config.yaml
init_std_router: 0.0369
n_kv_head: 5
tie_embeddings: true
parallel_block: false
optimizer: "muon_variant"
final_lr_fraction: 0.02
train_tokens: 849600000
Below are experts of layer 5 (counted from 0) of a mixture-of-experts language model. Rows are named router (the router's row for the expert) and show model dimensions 160-319. Each number is 50 + 15 x the weight over its row's rms, rounded and kept within 0 to 99.
After each expert's rows: a language model's description of what the expert responds to. This comes from a sample of Wikipedia text that the model never trained on.

# expert 31
router:34 58 29 32 35 59 61 37 15 34 45 35 48 21 49 62 53 37 48 48 71 34 54 53 13 54 69 28 32 49 51 47 58 45 59 39 57 29 37 70 68 48 35 49 62 62 37 50 76 51 53 52 37 53 62 45 64 59 36 54 60 41 38 28 42 29 65 47 78 53 33 98 60 52 37 47 50 55 44 45 30 30 37 36 41 46 20 63 40 34 50 40 50 52 48 49 34 33 53 32 18 11 48 61 48 31 53 47 51 49 98 56 32 64 57 57 65 37 39 57 46 77 66 66 55 36 81 46 52 23 48 46 69 42 57 33 72 28 56 55 68 65 57 80 31 47 71 37 63 55 46 64 53 31 54 42 52 50 46 52
Description: Prepositions like by, with, from, for, without, despite that follow a verb or noun and introduce an object.

# expert 7
router:41 49 72 28 26 37 62 62 59 45 66 36 60 75 50 33 45 21 34 72 59 46 55 41 45 57 44 45 49 60 28 29 63 49 47 66 38 63 49 35 41 47 50 19 37 51 48 45 69 50 66 44 66 77 38 39 59 63 34 48 42 42 39 51 31 40 37 49 08 40 45 42 51 61 56 92 67 66 67 86 68 44 69 49 52 59 60 27 31 45 54 62 35 82 52 66 46 67 63 47 30 61 69 43 55 40 47 97 38 53 35 51 64 50 45 74 51 28 71 75 65 56 40 56 70 53 49 56 56 20 62 59 53 62 77 68 55 61 34 66 64 32 32 62 33 44 35 63 31 32 49 71 63 50 32 53 51 56 32 96
Description: Words inside song, album, film or book titles, often pronouns and capitalized words such as You, My, Love, Night, of.

# expert 38
router:41 60 28 48 34 55 74 36 22 32 36 40 39 22 46 77 56 37 52 45 67 40 47 64 13 35 61 41 42 60 57 45 53 44 59 38 67 44 28 64 56 34 45 53 56 55 28 50 59 55 51 50 35 51 63 54 77 53 33 66 53 49 37 54 31 22 66 31 83 66 44 80 55 48 42 53 39 51 34 50 31 31 43 30 37 43 26 61 52 34 39 20 53 52 51 49 35 49 63 37 23 11 48 62 56 26 55 49 50 48 98 56 40 61 47 52 56 42 46 72 54 81 66 55 50 31 75 62 63 31 40 62 74 55 52 40 68 43 45 55 62 59 65 79 31 46 71 42 70 53 52 64 63 31 70 48 53 38 44 53
Description: Plural nouns and list words before commas or and, such as objects, organizations, programs, techniques, tools, plus comma tokens themselves.

# expert 28
router:58 52 54 17 36 49 59 32 63 45 25 70 50 42 34 55 44 32 23 55 54 54 35 87 41 76 68 55 05 54 24 51 49 54 35 35 50 65 45 58 29 72 50 49 45 23 62 32 59 59 43 51 57 35 51 59 42 44 56 71 44 52 24 51 53 31 49 62 58 59 45 31 47 43 64 36 88 46 48 49 36 52 41 53 22 46 63 78 55 63 83 34 73 46 71 62 85 58 15 46 36 78 50 57 55 58 48 47 58 50 40 49 40 41 66 35 32 63 42 55 87 41 38 62 73 77 41 57 45 40 57 19 58 42 44 50 37 26 76 34 59 48 52 64 72 24 36 65 55 52 54 42 28 58 65 69 62 36 50 69
Description: Single capital letters starting names, initials or codes, such as Walter E., JTG, 2015 KU, often after commas or colons.

# expert 45
router:58 38 73 53 30 51 39 69 07 39 46 81 28 54 50 53 49 50 53 70 41 67 40 54 70 57 61 47 71 43 53 22 39 42 27 46 45 53 70 37 58 55 57 36 56 39 77 56 65 52 53 51 55 48 68 56 39 50 59 47 49 71 44 65 66 53 59 44 53 26 67 11 68 61 54 56 77 53 62 55 41 75 48 51 65 36 68 81 37 63 33 58 44 22 51 45 43 54 47 42 59 57 24 35 63 56 40 37 35 57 52 40 66 67 51 55 59 46 62 54 42 33 64 24 32 63 71 60 67 79 54 35 61 43 54 71 60 31 26 51 29 49 45 57 63 43 15 64 54 47 40 61 40 64 60 48 53 46 41 55
Description: Words in census demographics text, like of, the, margin, and modifiers such as New, local, public, national, population.

# expert 18
router:19 60 43 64 64 68 44 35 66 58 60 38 32 32 48 63 51 52 65 65 46 49 53 51 53 30 42 57 44 42 72 54 51 79 16 61 44 57 60 35 56 62 53 34 67 11 38 53 52 54 21 25 57 71 46 36 51 42 49 42 45 41 49 25 62 63 56 45 40 57 39 28 62 45 53 51 38 50 44 54 56 50 60 69 69 30 93 60 55 73 30 26 63 40 60 51 42 49 43 73 31 63 36 58 63 46 47 55 40 45 60 50 40 47 43 43 41 61 53 46 37 36 47 45 71 58 09 67 49 43 58 73 39 59 47 59 48 59 36 51 26 50 56 36 93 50 69 43 41 46 37 56 52 39 43 22 71 39 44 46
Description: Mid-word letter pieces inside proper names, especially racing teams, drivers and foreign places, such as H-els-ingborg, Chevrolet, Toyota, Racing.

# expert 30
router:56 36 68 46 28 68 39 62 47 49 30 32 63 35 52 41 35 30 42 43 62 42 57 47 49 65 36 67 28 52 47 55 60 43 47 63 42 25 60 52 57 38 50 26 29 54 54 44 47 54 55 63 52 39 58 59 66 57 51 68 42 29 52 40 70 26 44 47 55 45 36 58 64 56 28 48 57 66 42 54 58 47 43 46 39 35 61 45 58 29 58 50 45 18 63 42 76 71 55 38 84 33 47 26 79 41 64 62 68 39 58 44 67 65 45 60 66 49 51 50 48 48 55 44 43 49 39 44 54 83 62 50 56 53 54 38 57 43 46 37 09 50 26 18 25 39 68 39 80 60 44 45 56 87 21 72 22 64 33 26
Description: Surnames and their pieces after a first name, such as Smith, Jones, Brown, Mc, McK, Rod-dick, often in racing or sports tables.

# expert 47
router:37 42 29 53 59 65 52 53 28 27 34 50 48 22 40 60 63 42 38 40 84 56 54 66 19 38 69 50 50 43 67 57 45 31 37 31 68 53 40 66 48 33 51 59 62 51 25 44 56 43 38 50 43 62 69 67 62 53 46 71 46 46 32 39 55 37 57 32 70 74 41 87 56 52 37 32 58 56 37 51 48 33 17 42 43 54 33 61 40 34 54 35 53 72 46 47 16 31 64 34 18 27 40 66 53 35 67 67 44 61 59 51 31 62 64 55 57 27 46 63 31 48 58 54 44 62 84 65 36 34 49 54 57 39 53 30 62 56 54 36 65 63 64 65 22 40 70 62 67 49 51 56 61 28 60 53 62 45 41 75
Description: Month names in dates, in schedule tables and prose (30 July 1998, November 26), plus time words like summer, night.